From a checkpoint of a small mixture-of-experts model trained on Wikipedia: vocabulary 4157.
Below are experts of layer 3 (counted from 0) of a mixture-of-experts language model. Rows are named router (the router's row for the expert), gate (a neuron's input weights, with its number), up (a neuron's input weights, with its number) and show model dimensions 0-47. Each number is 128 + 32 x the weight over its row's rms, rounded and kept within 0 to 255.
After each expert's rows: "mostly gets" lists some tokens that are sent to it at least half of the time. This comes from a sample of Wikipedia text that the model never trained on.

# expert 80
router [135 157 113 192  63 100 120  48  99 127  85 128 131 118 158 143 113 137 121 136  82 119 133 109 145 143 105 155  94 184 140 179 104 159 111 134 166 140 151 234 145 141 137  93 115 111  90 171]
gate0 [145 119 207 126 123 126  89  74 103 100 123 117 117 173  78 127 109  87  90  96  42 170 104 106 125 141 132 182 152 157 154 160 161 178 158 191 175 128 127 152  97  81 106  76 137  89 184 151]
up0 [132 141 119 118 174 102 138 217 133 130 147 118 126 115 100 104 178 164 144 156 129 117 141 112 129 157 163  97 122 109  78 115 103 115 136  92 115 137  94 103 153 187 153 162 168 110  63  97]
gate1 [ 94 148 139 110  99  83  94 187  90 163 126  78 147 119 161 144 166  81 131 101  92 120 156 155 134 140 171 159 136 139 140  89 176 154 133  87 128 156 144 106 158 123 169 172  75  91 146  86]
up1 [ 77 113 111 132 101 134 166 173 151  74 140 124 108 135 181  82 157  95 205 106 131 127 129  89  83 110  98 122 140  92 120 122  88 164 170 130 138 230 169 150  56 118 136 176 142 115 163 142]
gate2 [209 164 164 119  68 134  91  85 188 103 145 102 131  73 149 154  42 116 122 141  80 101 150  88 138 103 101 112 143 127  93  63 112 146  78 104 161 126 243  62 119 127  72 101 136 141 122 102]
up2 [136 181 113 223 118 137 193 103 130 116 112 122  98 142  91  81 126 141 112 123 119 103 150 109 121 162 153 124 110 135 130  91 121 113 162  69 120 143 163 188 132 129 182 110 169 137 154 106]
gate3 [111 127 110 174  66 111  69 132 169 136  58 106 103 147 174 150 135 104  68 147 143 111 152 150 162 169 135 139 172 140  94 178 111 104 119 177 141 160 144 157 123 111 108  65 144 122 116 160]
up3 [128 132 120 126 179 165 219 152 126  75 167 159 141 111  80 124 118 142 174 142 153 132 191 131 122 123 146 109 136 144 140 139 126 145 106 126  71 107 115 119  87 109 116 184 109  83 128 143]
gate4 [102 143 107 177  61 121 100 190 195 102  93 107 170 223 115 157 165  59 140 167 100 141 144 157 110 176 156 157 138 174 140  61 132 136 109 141 165 145 156  96 141 158 148 165  93 112 168 159]
up4 [134 145  90 151  89 109 152 147 151 149 140 114 154  86 180 165 132 113 108 178 123  62 131 123 115 169 110 121 126 128 104 133  98 173 103 133 109 195 163 159  68  88 144 112 147 110 158 103]
gate5 [178 176 145 190  86 132 140 144 117 100  79 135  96 161 144 162 124 159 105  99 110 106 104 142 184 171 102 131 112 135 124 114  76  57 144 156 124 179 139 133  82 198 132 170  97 132  80 184]
up5 [126 149 150 149 101 138  97 134 167  80  99 140 120 180 154 142 127 140 112  95 126  80 167 102 183 169 163 119  68 110  88 143  99  78 135 151 101 112 123 177  79 140 131  76  70 136 117 136]
gate6 [113 204  94 217 134 149 133 124  86 121 173 153 170 150 140 125  99 101 120 178 169 158  86  88 154 141 130 154 106 168 152 162 164  77 118 137 138 143 161 145 134 131 150 123 122 166 132 181]
up6 [148 163 119 131  85 161 102 129 125 133 145 172 112 115 146  66 145 183 112 140 105 148 184 115  71 151  92 125 133  89 110  96  94 114 121  65 116 127  82 208 147 108 124  82 122 108 167 116]
gate7 [127 133 114 132 115 165 134 114 170  69  75 146 133 127 109  72 117 138 104  93  75 140  48 142 129  88 144 113 117 156 136 145 146 128 133 115 100 129 117 162 196 120 136 108 223 136 115 116]
up7 [101 113 156  76 139  92 150 196  70 137 153  82 129 150  96 123 125 126 116 138  95 169 164 130 127 109 146 147 127 142  74  82  94 134 161 110 103 119 118  61 134 152  91 114 154 145 181 103]
mostly gets: " c", " C", " mod", " enc", " conc", "cc"

# expert 115
router [161 109 157 168 152 163  95  97 173 179 138 159 119 116 140 101 121 134 115 117  96 186 168  92 112 137 145  77 103 111 179 101 116 145 152 140 118 149 110 121  94 121 173  89 113  60  97 145]
gate0 [108  96 133 177 148 173  74 190 168 172 136 121 146 166 143 101  90 104 177 137 116 171 103 120 164 111 127 167 113 171 127  93 121 132 177 135  92 175 144 129 124 183 130 149  83 108  99 111]
up0 [123  86 105 208 168 139 114 196 147 132  99  96 140 145 143 108 120  97 109 145 143 151  94 132  93 105 111 157  80 135 147  61  93 136 204 118 111 190 172 107 117 133 144 156 110 131 105 130]
gate1 [142  70 113 118 180 110 123 106  89 136  81 153 110 132 193 124 129 145 105 138 130 139 133 206 103 122  90 111  81 105 169 129 153 106 104  89 119 132 132 125 110 129 125 167  92  90  91 148]
up1 [167  81 120 153 126 199 108 126 149 160 132 124  92 122 120 151 126 209 122 114 163 165 183 193 138 168 131  94  99 100 161 123 169 126 158 110 110 134  95  92 169 106  83 156 101  70 158  74]
gate2 [147 185  94 175 111 157 113 122 166 130  84 143  93 134 165 120 173 148 179 155 140 144  98 130 142 108 106  83  74 140 142 111 140  70 196 125 134 190 147 131 156 160 129 195 122  76 118 135]
up2 [155 115 122 181 148 114 137 147 152 145 119 105 168 125 124 128 152 115  56 132 111  69 149  29 168  78 118 159  91 149 115 156  80 139 112 168 100 152 110 118  83 184  79  91  13 130 107 196]
gate3 [122 130 145 160 118 114  69 147  75 152 110 151  57 148 129 113 143  85 153 137 124 177 102 125 171 121 120  61 118 138 146 167 120  86  99 120 123 135  90 142 141 121 125 163  96  92 128 143]
up3 [ 90 244 115  87 139 149 137 130 141  86 167 147 165  81 128 110 101 163 153 106 153 157 151 118  99 142 134 204 155 119  85 112 126 186  85 114 147  88 178 149  84 134  95 123 133 150 105 128]
gate4 [ 90 130 105 121 152 152 111 139 130 133 167 161 135 134 148 102 119  78 121 173 139 163 142 167  92 191 143 175  90  95 143 153 113 187 124  71 128 130 128  95  93 133  65  86  86 120  52  82]
up4 [206  99 131 101 127 102 113 161 119 104  73 130 113  97 121  96  98 145 110 124 149 130 163 134 103 105  93 142  91 103 154 132 123  51 146 126 171 135 133 176 140 122  82 101  78 154 103 139]
gate5 [ 94  99 135 164 154 115 128 125 154 123 153 102 102 136 115  90 128  88 135 136 160 192  91 120 148 154 171 129 129 135 190  99  94 130 169 135 140 143 153  52 100 118 111 110  70  83 152 160]
up5 [136 114 164 160 104  98 106 149 171 139  90 165 114 128 105 126 132 135 159 118  88 182 145 110  91 138 106  76 113 169 176 138  67 123 198 164 102 109 105 113 122 145  51 119  71 165 126 118]
gate6 [ 83 129 103 157  84  92  87 154 177 159  81 115 100 143 183 119 108 116 113 134 135 190 132 133 142 159 109  76 133  98 125 135 137 159 127 139 111 133 159 157  83 140  90 106 183  81  93  73]
up6 [ 64 128 140  66 159 104  99 109 127 143 189 108 135 166 138  81  99 171 102 108 173 157  92 149 153 193 130 116  79 153  94 146 129 124 149  86 165 112 115 106 147 131 162 143  70 145 176 162]
gate7 [ 88 129 103 132 103 120 139 142 103 142 162 149 106 146 120  55 124 111  95 136 111 207 106 141 170  86 126 116  70 101 158 119 135 140 139 116 125 121  92 115 214 107 174 158  84 100 100 158]
up7 [126 121 135 104 116  73  71 147 106 144 151  89 125 125 117 202 170 104 151 154 109 102  94 189  81  78  39 131  98 131 163 152 156 153  67 124 110 127 120 137  26  84  98 124 227 140  96 118]
mostly gets: " serv", " eight", "ranch", "arter", "inet", "etwork"

# expert 119
router [123 100 152  82 136 154 157 144 113 185 148  83 110 158 147 134  72 130  95 138 107 122 139 101 111 133  79 130 102 160 134 122  95 159 155 194  70 131 153 138  69 171 195  90  92 133 141 120]
gate0 [131 115  84 121 112 126 123 155 169 144 206 141  55 179 106  85 158 145 107 107 101 158 116 147 154 150 173 157 105 154  94 114 120 160 167 109 119 108 119 116 115 184 158 141  89 154 182 125]
up0 [155 170  94 203 125 153 108 131 149 127 117 121 150 121 127 104 108 122 110 118 117  81 144 138 176 148 122 139 116 112 138 113 212 108  81  88 161 214 170 129  92 173 121  97  97 115 114 125]
gate1 [153  88 134  66 164 109 143 100 153 136 156 172 133  48 123 122  81  44 124 121 146 112 120 147 175 139  82 144 133  81 128 121 140 149 132 104  73 138 146 109 111 102 168  82 156 131 190 108]
up1 [113 142 115 164 130  88 152  94 127 174 125 164 128 105 147 152  59  96 119 143  79  67 134 121 194 108 186 140 111 165 117 112 143  92 162 104  84 136 113 134 138  96 220 149 142 170 132 146]
gate2 [128 129 180  49 104 199 173 149 106  86  98 129 111 122 162 184  97 100 179 157  89 165 123 121 152 142 136 157 113 127 163 159  74  95 198 206 126 190 136 127  90 129 148  73 138 188 127 163]
up2 [159 120 116 165 121 119  78 119 113 107 142  99 187 145 113  95 156 183 108  96 148 111 104 112  47 102 137 123 149 108 119 161 178 183 133 118 122  81 131 164 174 103  58 116 160 133 148 152]
gate3 [140 145  88 130 121 165 198 173 163 197 161 139 137 171 132 108 164 181  98 120 167 101 153 110 171 120 125 138 104 151 110 200 201  81 189 152  92  99 151 144 130 137 149 132  80  73 152 105]
up3 [149 138 202 164 142  81  95  75 126  90 129  98 135  65 148 117 115 109 106 126  81 173 103 148 143 132  98 106 162 126  90  87 136 146 136 102 193 144 111 134 141  76  58  89 176 138 134 150]
gate4 [ 81 146 125  96 157 139 148 101 202 161 153 137 135 162 141  99  95 150  74 145 169 145 114 104  90 120 168 139 116 179 109 140  91 153 127  66 165 113 181 151 123 200  85  68 122 130 155  97]
up4 [169 134 136 117 154 163 107 111 165 138 105 120 101 143 137 124  95 144  84 186 122 145 117 132 142 176 176 130 151 104 159 111  88 155 103 110  93 171 106 120 170 159 127 123  88 158 107  94]
gate5 [133  96 153  96 172  68 131 144 141 140 153 155  69 159  86 109 114  95 132 114 123 181 148 131 125 143 149 119 154 172 139  75 136 150 137  89 126  88 111 124 135 193 160 162  71 153 160  92]
up5 [119 105 133 139  84 191 152 161 138 106  89  75 140 117 134 186 175 137  92  79 177 127  73 170 174  99  90 106 140  70  68 181  89 170 146 158 128 115 147 132 154  91 154 107 136 133  68 127]
gate6 [169  88 195 177 146 113 135 104 114 116 145 155 116 134 164 116 126  95 114 133 118 105 158 167 156 110  99 111 119 130 151  92 156 134 170 170 124 116 128 134 113 124 125 128 150 115 136  88]
up6 [128 135 177 104 151 132 146 163 152 109 153  96 106  97 146  96 123 140 176 144 143 174  59 107  94 124 139 237 143 106 171 112 185 138 112  79 117 126 226  99 168 173 151 112 125 147 135 147]
gate7 [ 90 134 164 145 152  81 163 160 101 100 163 152  84 103 154  83 158  98 131 136 116 156 157 135 128 170 144 137 177  82 131  86  83 169 164 152  95 147 131 155  67  91 160  82  94 188  73 134]
up7 [118  95 106 212  81  89 134 158  79  95 105 140 120 162  67 131  90 142  93 151 181 159 138 109 133 111 144 136  92 120 108  68 135 135  94 114 138 114 122 166 210  93 146  91 109 134 145 206]
mostly gets: " University", " London", " Germany", " Australia", " Island", " Canada"

# expert 33
router [ 98 134 148 154 110 163 145  66 134 184 134 131  85 139 152  73 131 143 100 138  95 167 106 175 175 130 110 112 140 130 126 129  69 190 145 132 108 129 171 121 104 124 145 107 181 113 131 146]
gate7 [139 154 116  97 106 111 108  49  58 166 111 132 115 107 155 180 118 158  74 136  92  86 140 135 192 183 148 121  61  95 122 159 190 116 162 132 131 131 113 100  99  72 122 156 157 121  94 103]
up7 [110 152 119 125 109  99 127  99 107 191  74 178  80 122 133 159 180 169 131 159 134  86  97 137 158 213 163 163 117 153  97 175 149 117 145 154 129 153 113  98 137  97 104 178 137 116 118 152]
gate8 [130 156 138 159 148 189 144  62 162 140  82 168 140 117 169 138 142 150  81 140 138 122 119 117 143 151 189 141 110  96 116  91 180 183 123 104 100 150 187 169 175 100 138 200 112 108 140 176]
up8 [110  95 173 119 101 114 100 211  53  88 108  63  87 108  91 125 141 116 147 149 101 168 138 170  89 153 155 136 120  98 114 138 173 103 185 113  90 163 138 120 115 148 110 130 137 109 188 170]
gate9 [ 83 136 150 137 139 117  86 141 209 115 147 130 152 116 114  28 137 103 130 137 106 124 143 145 125 147 150 140  80 103 109 106 130 166 124 146 149  68 164 183  82 160 153 147 103 107 190 123]
up9 [ 95 163 119 120 120 169 151 137  91 159 141 131  89 144 129 108 140 127 167 148 112 172 145 158 154 122 130  75 118 113  72 108 130 118 140  73 144 180 108 128 159 191 160 187 178 149  71  91]
gate10 [137 121  85 119 107 128 104 116 110  75 123  26 116 172 130 118 130  83 110 149  80 121  80 145 134 122 105 126 105 139 128 141 102 164 155 154  75 130  63 128 159 147  79 121 130 190  96  92]
up10 [182 121 131 138 101  96 145 112  92 167 198 206  70 137  75  69 106 126 115  86 183 123 178  94 128 158  66 145 134 132 106  96 168 149  85  91 146 164  97 114 127 127 159 149 199 141 136 167]
gate11 [ 91 148 172 131 146 100 101 104  82 165 150 141 111 139 113 128 146  99 125 137 124  91 168 166 111 151 133 161 133  83  78 158 115 100  95 151 129 125  71 107 176  91 176 143  87 115 133 130]
up11 [160 136  86 124  88 149  65 122 166 107 130 131 176  96 178 167 111  69 156 124 141 162  53  94  73 114 164 106 171 121 181 108 104 127 198 103 115 165 138 114  73  93 176 125 143 143 116 113]
gate12 [139 115 158 143 110 105 122 107 150 152 114 147 139  68 103 107 134 140 108 143 131 160 145 137 152  89 105 102  97 172 104 115 165 123 193  77 115 181 147 172 172 112 123 137 138 183 141  94]
up12 [ 78 113 117 151 132  91 131 142 133 146 151 110 124 123  90 149 141 108  84 175 168 182  54 123 148  96 119 174 157 140 129  75 164  82 179 180 126  84 124 155 141 173 168 107 106 139 171 151]
gate13 [113 137 102 167  93 111 118  82 158 161 130 147  85 134 102 156  97 161 129  95 141 131 195 143 135 140  93 141 105 141 109 158 141 173 178 173 167 168 174 109 177 123  86  84 178 161 147 112]
up13 [145  89 133 163 105  93  95 116 150 103 117 185 135 183 166 135 128 151  67 154 160 116  16 143 140 133 156  70 100 113 110 125 127  82  68 139 137  97 139 107  99 146 159 191  71 171  41 103]
gate14 [119 171  40 122 126 185 135 121 166 188 155 152 124 139 135  72 145 111  82 139 103 140 130 122 145  77 131 144 139 162 108 160 128 163 152  90 107 103 157 143 190 109 112 163  92 144 124  61]
up14 [137 125 174 168 153  94 170 119 207 136  71 165 136 100 124 130 135 159 150 154 150 105 125 112  71 150 140  77  81  86  85 105 135 109  64 171 165 174 197  90 135 121 156 138 150 181 142 154]
mostly gets: " MF", " DF", "igital", " FW", "ependent", " Yes"

# expert 13
router [114 144 162 103 116 160 114 120  82 181  46 115  59  89 156  95 118 185 145 121  71 171 153 129 148 131 167 104  91 143  99 142  86 144 146 147  87 105 144 129 157 208 166 131 130 118 153 143]
gate2 [155 116 151 130 111 148  82  47 159 149 144 136 175 128 130 101 156 112 143 116 184 117 116 153  90 143 122 157 152 126 187  76 126 148 103  82  95 108 114  84 125 141 119 148 139 173 141 180]
up2 [159 128  77 145 189 156  82  81 119 171 179 126 159  99 143 144 136 158 150 115 170 103  90 192  83 175 121 102 147 122 138 139  74 123  86  30 142 110 108  71  89 116 118 175  75 144  91 124]
gate3 [211 160  99 107 126 145 135 110  95 151 121  81 110 131 125 128 103 117  99 116 161 114 120 122 195 129 112 145 100 102 146 133 179  76 132  71 149  81  96 114 134 161 132 123 122 127  84 119]
up3 [147 137 106 183  90 120 143  92 176 118  99 184 111  39 139  46 159 134 108 108 154 152 144 105  74 190  94 122 131 156 139 185 136 198 134 107  76 140 130 135  47 179 179 131  87 118 164 146]
gate4 [ 96 140 124 167 131 191 126 108  94 157 130 135 111  86 126  57 121 126 149 138 147 138 129 196 104 126  74 152 176 130 136 109  53 158 156 176 122 131 186 178 113 157 169 118 173 141 124 139]
up4 [ 91  99 163  62 178 107 158 139 141 152 109 120 142 155 141 136 113 113 126 113 105 127 116  62 171 144 203 140  85 175 123 145 150 131 162  98 117  99  88  77 225 111 132 122 125  99  79 159]
gate5 [102 144  82 166 157 180 134 137 187 146 163 136 127 141 214 137 159 122 142  66 122 164 112 110 174 144 121  86 109 131 101 142 156 151 167 114  88 147 126  90 123 134  40  96 148 105 179 142]
up5 [ 97 133  71 107  88  86  69 129 206 137 111 160 154 117 250 117 126 130 106  85 156 165 110  97 120  92 157 118 146 130 129 174 195  98 166  70 120 146 120 124 113 182 103 137 137 163  89 136]
gate6 [ 68 143 169 173  43 161  95 149 139 155 156 128 173 131 191  95 164  87 116 175  93 146 136 150 102 173 140 147 122 150 121 154 164 125 122  98 152 156 111  90 137 110 144 146 148 183  82 170]
up6 [149 169 116 100  73  73 198 141 102 131 128  71 142 132  94 125 140 174 105 140 110 156 111 117 130  56 120 171  95 112 138 157 149  94 111 122 175  73 145 125 133 127 109 129 117 120 100 157]
gate7 [154 187 121 116 107 189  38 114 132 123 147 110  60 145  92 145 136 175  99 154 153 129 156 157 131 148 142 113  79  97 112  91 108 126 166 151 129 123 166 137 124 176  86 142 133 122 118 117]
up7 [ 50  83 173  79 123 178 112 113 119  89 140 158 142  92 155 158 151 152 198  69 116 137 162 132  61  94 125 147  89 102 103  67 106 171 159 194 110  25 147  74 106 142 191 135 130 110 172 172]
gate8 [118  65 119  88 110 132 103  96  98  90 174  88  86 136 119 124 119 169 102 110 109 125  62 149 126 166 105 103 167  92 171 153 114 148  92 153  96 117 122 175 146 128 101 120  87 173 128 122]
up8 [200 137 143 117 154 159 140 135 168 119 137 163 224  87 149 123 175 144 101 140  93 110 160  91 116 158  80 126 154 125 130  97 153 127 106 160 105 133 140 146  93 110  90  82 122 133 132 145]
gate9 [147 135  87 184 134 109  86 103 130 147 121 142 105 100 133 107 120 159 109  95 122  61 129 113 147 163 171 108 160 144  85 109 121 129  80 157 117 140 128 214 168 138 204 144 114 202  95  97]
up9 [106 140 190 102 122  75 137 152 122 184 119 116 134 127  89 109 109  98 137 119 103 167 149 130 120  69  61 116 101 109  79  77 117 170 178 146 162 116 110  52 133 149  93 128 141  98 119 160]
mostly gets: "–", "-", ":", " –", " -", " /"

# expert 182
router [138 135 127 145  87 158 140  80 141 154  99 148  78 168 154  61 143 129 140 137  92 170 113 111 133 122 114  52 133 133 114 121  76 200 148 164 109 156 149 156 107 118 117 111 142 111 111 168]
gate0 [157 125 127 176  98 141 132 147 136 155 121 127 158 108 126 118 113 212  85 168 119 167 128 112  89 107 136 104 169 107 152 130 105 147  93 155 124 107 163 127 178 164  97  53 130 113 129 136]
up0 [159 128 137 175  71 145 140 151 128  78 131 127 194 135 160 121 106 162 123 178  94 164 133 141 114 112 167  86 125 148 125 108 144 167 152 176 137  92 181 111 145 134 122  77 151 156 112 120]
gate1 [142 130 139  85 164 100 160 150 154 115 177 120  93 148 106 160 125 117  58 163 131 185 111 181 212 216  55 166 128 169 172 163 138 123 154 134 112 159 109 128  85 112 123 124 143 160 176 160]
up1 [124 148 121  89  93 193 104 133 106 148  53 126 112 101 120 154 136 153 151  75 133 110 101 116 112  89 160  95 133  87 154 136 104 174 112 109 124  99 135 162 160 149 138 140 130 128 120 132]
gate2 [ 93 134 186 133 160 145 165 161 146 131  95 109 121 152 120 177 108 126 118 116 118 104 110  89 157 119 112 132 186 132  72 128  49 189 131 206 100 146 124  89 154 146 114 123  85  85 169 150]
up2 [ 69 130 164 147 194  92 160 117 129 155 186  94 121 177  95  95  81 100 149 142  82  74  80 110 160 136 130 138  93 169 107 152 159 185 156 132  88 170 165 108 144 126  95  89 188 109 117 168]
gate3 [118 161 110 114 158 152 152 148  64 144 108 167  63 134 134 118 139  67  98  80  87 165  92 140 131 203 148 107 180 133 147 139 151 141 115 158 127 129 116 125 106 147 147 176  63  84  94 131]
up3 [125 128 161 121 141 129 180 163  92 144 131 149 108 138  94 127 137  88 122 117 146 145 140 142 108 156 118  93 119 143 153 118 126 123 145 138 157  84 150 139 142 104  62 120  77  49 100 138]
gate4 [102  79  75 113 139 113 113 146 112 124 147 125 125 152 117 201 109 143 113 132  70 151 124 173 151 138  75 107  96 114  85 138 142 140  94 167  61 106 167  93 103 160 169  96 146 151  91 122]
up4 [161 125  86 108 129  95 125 138 105 142 130 100 142 174 119 155 109 168 167 139 140 131 119 122 161 192  65 147  75 167  90 130 150 114  73 137 106  94 181 130  89 148  93  72  55 191 120  65]
gate5 [133 188 162 106 129 154 107 121 188  78 147 173 169 117 160 159 126 159 115 125 125 180 124 124  80 161 121  68 134 146  67 213 140 140  87  72 116 147 203 122 133 159 104 187 111 121 179 123]
up5 [199 112 170 160 104  88 200 148 176  75 130 151 149  85 149 159 158 117 136  77 142 179 112  90  56 151 111 120 130 111  97 136 164  97 167 156 144 171 150 131 149 114  98 138 110 204 154 130]
gate6 [136 146 141 178  98 142 130 133  72  95 165 117 141 157 155 143 131 204 174 104 149 115 105 135 113 162 138 122 138 124  76 177 149 167  58 104 125 156 107 151  83 105 114 215 111 173 123 137]
up6 [122 138 100 101  90  79 173 106  55 145 137 117 146 159 117 147 138 104 164 128 174 113 125 155 160 106 148 101 150 169 189 132 164 151 152 124 133 130 185 101 111 180 108 151 180  73  85 184]
gate7 [ 77 112 138 121 151 105 168 148 124 166 110 121  80 147 112 149 101  85 160 128  91 116 122 141  53 132 158  89 123 130 118 129  48 108 130 121 112 151 137 159 113 107 134 106 141 155 110 164]
up7 [132 118 124 160 151 103 129 143 195 128 158 128  76 159 115 131 131  84 120 122 102 176 136 154 100 115 133 104 175 108 160 136  97 170  99 114 136  94 108 189 153 159 158  83 165 129 103 165]
mostly gets: "See", " sq", "igital", " Died", " MF", " UTC"

# expert 178
router [142 147 138 156 110 181  93 114 133 170  84 117  75 118 178  71 121 176 101 101  81 180 170 141 164 150 158 102  88 137  89 146 110 161 136 146  57 133 160 148 169 189 150 152 169  82 128 166]
gate0 [148  78 177 152 129 163 135 195 126 114 148 179 110 150 124 117 133 127 121 164 157 187 178 107 179 144 130  79 180  82 108  87 118 156 137 154  91  94 202 131  90 126 147 125 111 164 183 131]
up0 [109 136 157 129 119 131  97 140 134 160 169  93 150 152 142 174 143 137 124 163 114 109 147  64 189 150  87 105 190 101 180 173 108  89  99 134  98 181 132 199 178 155  74  87  98  68 131 141]
gate1 [123 123  63 120 104 178 187 134  95 112 220 129 195 122 113  68 174  98 176 125 161 182 127  85 116 125 179 166 148 144 104 149 177 144 101 104 152 193 149 132 155  87 156 135  92  89 133 152]
up1 [116 143 110 137 144 127 120 144 124 147 116 157  84 128 186 124 135 114 199 123 112 105 179  95 116 142 144 174 152 105 131 156 120 133 119 107 150 100 178 147 152 142 130  89  99 131 103 202]
gate2 [155  58 219 127  92 109  89 167 152 112 106 125 131 127 137 181 183 165 181 135  67 172 119 153 176 109 127 111 165 121  90  63 106 157 211 156 114 191 147 150  70 154 115 123 146 129 122 125]
up2 [149 150 112 133 153 119 220 122 125 129 132 148 170 138 139 124 167 150 133  79 175  78 134  65 118 170  93  94  87 122  75 155  87 148  62  85 174  98 120 127 146  84 134 142 145 119 133 124]
gate3 [148 113 141 134 114 122  97  97  64 195 105 115 118 117 135 160 120 141 146 184 204  94 124 169  67 103 150  73 108  99 109  82 116 123 138  72 112  94 122 128 117 148 116 137 141 128  77 109]
up3 [ 95  98 102  97 115 141  91 106 218 116 139 111 131 125  62 128 155 113 121  60  99 121 140  98 198 132 110 184 144 147 122 152  81 110  72 181 174 125 118 120 136 115 120 121 115 105 144 112]
gate4 [125 178 161 108 139 144  80  84 166 132 111 155 110 200 148 133 134 167 177  92 140 140 117 202 160 159 146 121 122 159 183 156  93 133 168 165 107 148 114  61  97 184 145 102 163 118  70 146]
up4 [ 98  93 141 106 102 101 164 144 107 174 101  97 115  48  85 100 120 116 130 140  72 130 178  63 142  80 124 109 112 150  71 104 152 115  76 106 152 116 139 190 192 106 142 136 163  93 177 106]
gate5 [118 138  98 122 106 121  88 155 111  79 165 108 148 183 180 111  95 123 112 123  87  68 154 155 107 144 180 133 148 106  57 115 163 132 155 144 108 126 101 170  79 158 106 104 102 113 123 171]
up5 [ 90  83 124 155 131 124 177 139 143 130 188 134  81  85 145  87 152 160 161 122 175 100 100 106 135 105 105 126 135 150 135  98  95 116  53 160 163 166 172  92 117 151 153  96 108 157 133 110]
gate6 [117 128 123 129 126 178 133 102 117 141 152 116  93 163  40 169  73 133 135 168  78  71 137 124  50 105 112 128 121  91 140 166  90  89  38 147 138 109 122 120 135 113 120 149 149 134 110 111]
up6 [ 83 106 119 139 149 166  95 132  96 154 158 116  87 144 146  58 135 180 164  48 142 106 169 151 136 129 120 103 166  99 135 111 110 143  99 115 115 172 129 139 117 148  96  97 124 126  60 146]
gate7 [118 164 116 116 114 118 155  91 129 107 140 126  96  74 118  70  99 178 124 117 126 126 118 123 136 183 136 163  86  97 123  77  70 184  93 119 104 147 130 129 101 156 175 143 139 138 150 188]
up7 [120 141 122 143  97 166 125 122 139 147 100 123 146 113 141 222 128 134 161 118 119 110 138 120 157  72 150 104 174 135 124 174 154  86 153 147 148 107 101 165 161 129 148 122  74  80 107 152]
mostly gets: "-", "=", ":", "|", "):", "    "

# expert 29
router [131  86 102 135 112 153 108 113 114 176 131  69 136 180 152 126  59 101 153 134  81  73 166  94 137 105 106 140 102 129 147 146  50 146 137 136  64 135 193 180 120 162 175 118 111 117 137 134]
gate2 [104 107 172 132 165  95 184  90 138 155  70  61 102  71 117  98 115 118 163 176 124  86 123  94 126 120 119 153 178 140 126 136 118 130 129  85 130 147 154 140  73 109 114  54  97 164 108 194]
up2 [126 147 144 118 110 174 125 137 104 123 138 152 186 119 161 122  83  58 185  83 144 166 115 107 183 104  74 143 110 157 137 168 126 184 166 101 142 101 116 109 169 115 114 163 148  92 131  97]
gate3 [113 135 126 147 174 137 118 151 111 150  82 130 138 149 114 164 156 169 110  99  94  98 144 130 172 143 113 179 143  76 161 159 108 127 131  80  92 125 104 111 105 150 123 128 120  77  67 147]
up3 [163 114 136 114 135 157 157  82 126 159 160 112 104 106 178 104  82 119 197 203 156 122 121 143 154 137 129 122  99 111  58 110 111 152 134 114 155 180 124 140 110 102 152  52  62 241 141 147]
gate4 [128 162 109 103 143 144 141 110 120 162 152  99 114  93  82 113 136  48 142 170 111 113 146 147 213 126  98 131 127 102 138 115 125 188  93 100 119 171 115  71  99 205 120 171 147 122  88 163]
up4 [127 117 127 155 160 128 157 150 140 213 160 173 179 131 132 108  83  92 145 160 101 100 154 153 156 116  94 169 126 122 130 151 140 219 108 114 158 175  73 147  76 103 120 163  93 153 100 175]
gate5 [131  76  89 143 112 133 123 147 138 122 108  74 127 191 113 147 119 148 136 126 127 118 125  76 151 131 139 127 159 110 151 130  79 171 149 102 117  60 116 132 104 156 168  84  90  93  87 179]
up5 [108 112 125  88  93  84  94 165  54 172  62  93 115 188 107 138  96  82 147 132 103  99 184 180 100 138 128 135 134 115 163 152 135 141 169 121 132 124 110 132 150 112 111 140 152 184 132  95]
gate6 [112 147 101 116 110 173 201 127 124 138 106 180 111 114 123 103  98 144 156 126 118  82 111 169 163 170 147  82 149  73 183 136 124 110 122 162 106 144 124 176 104  72 137 144 140 134 122 145]
up6 [130 123 151 141 145  83 146 166 199 116 172 115 118  94 167 117 124 137 143 108 154 147 127  99  99  78 136 128 114  97  91 157 105 145 173 101 171 185 106 163 136 133 127 164  80  91  71 152]
gate7 [160 116 128 211 103 148  77  96 132  93 150 138 119 158 108 158 118  95 100  77 128 130 182 130 136 136  96  80 131 108 143 171 126 116 139  81  65 106 166  75 137  91  75 127  77 128 103  64]
up7 [ 95 104 131 161 127 136 122  54 119 128 129 148 117 160 120 127 183 124 102 128 148 168  76 128 153 138 212 115 145 155 104 148 171  99 148 117  99 110  87 123 173  89  84 171 117  57 139 116]
gate8 [157 127 132 199  92 149  79 114 150 208 111  96  91 148 170 204  74  77 113 148  94  96 178  94 151 119 108 206 137 135 102 117 144  84  90 139  93 136 138  84 158 160 150 111 126 115 110 102]
up8 [115  60 134  72 129  97 150  88 125 118 154 144 160 151  94 124 197 145 127 137 133 183 157 124  70  96 139  98 136  97 123 125 153 150 140 111 137  96  92 102  54 118  99 106 146  99  83 187]
gate9 [163 161 157 152 102 148 146 125 116 135 118  74  94 179  90 174 173 149 136 109  96 129 153 172 142 126 111 119 110 104  90 168 136  99  98  92 133 122 102 186  82 171  93 102 129 125 160 108]
up9 [168 107 103 128 165 173 151 116 129 140 138 161 107  76 143 124 105 130 144 124 184 119 153  80 128 133  92 105 157 124  89 140 102 166 125 162 138 158 183  59  88 131 121  94 164  99 177 160]
mostly gets: " Robert", " George", " politician", " Apps", " Richard", " Michael"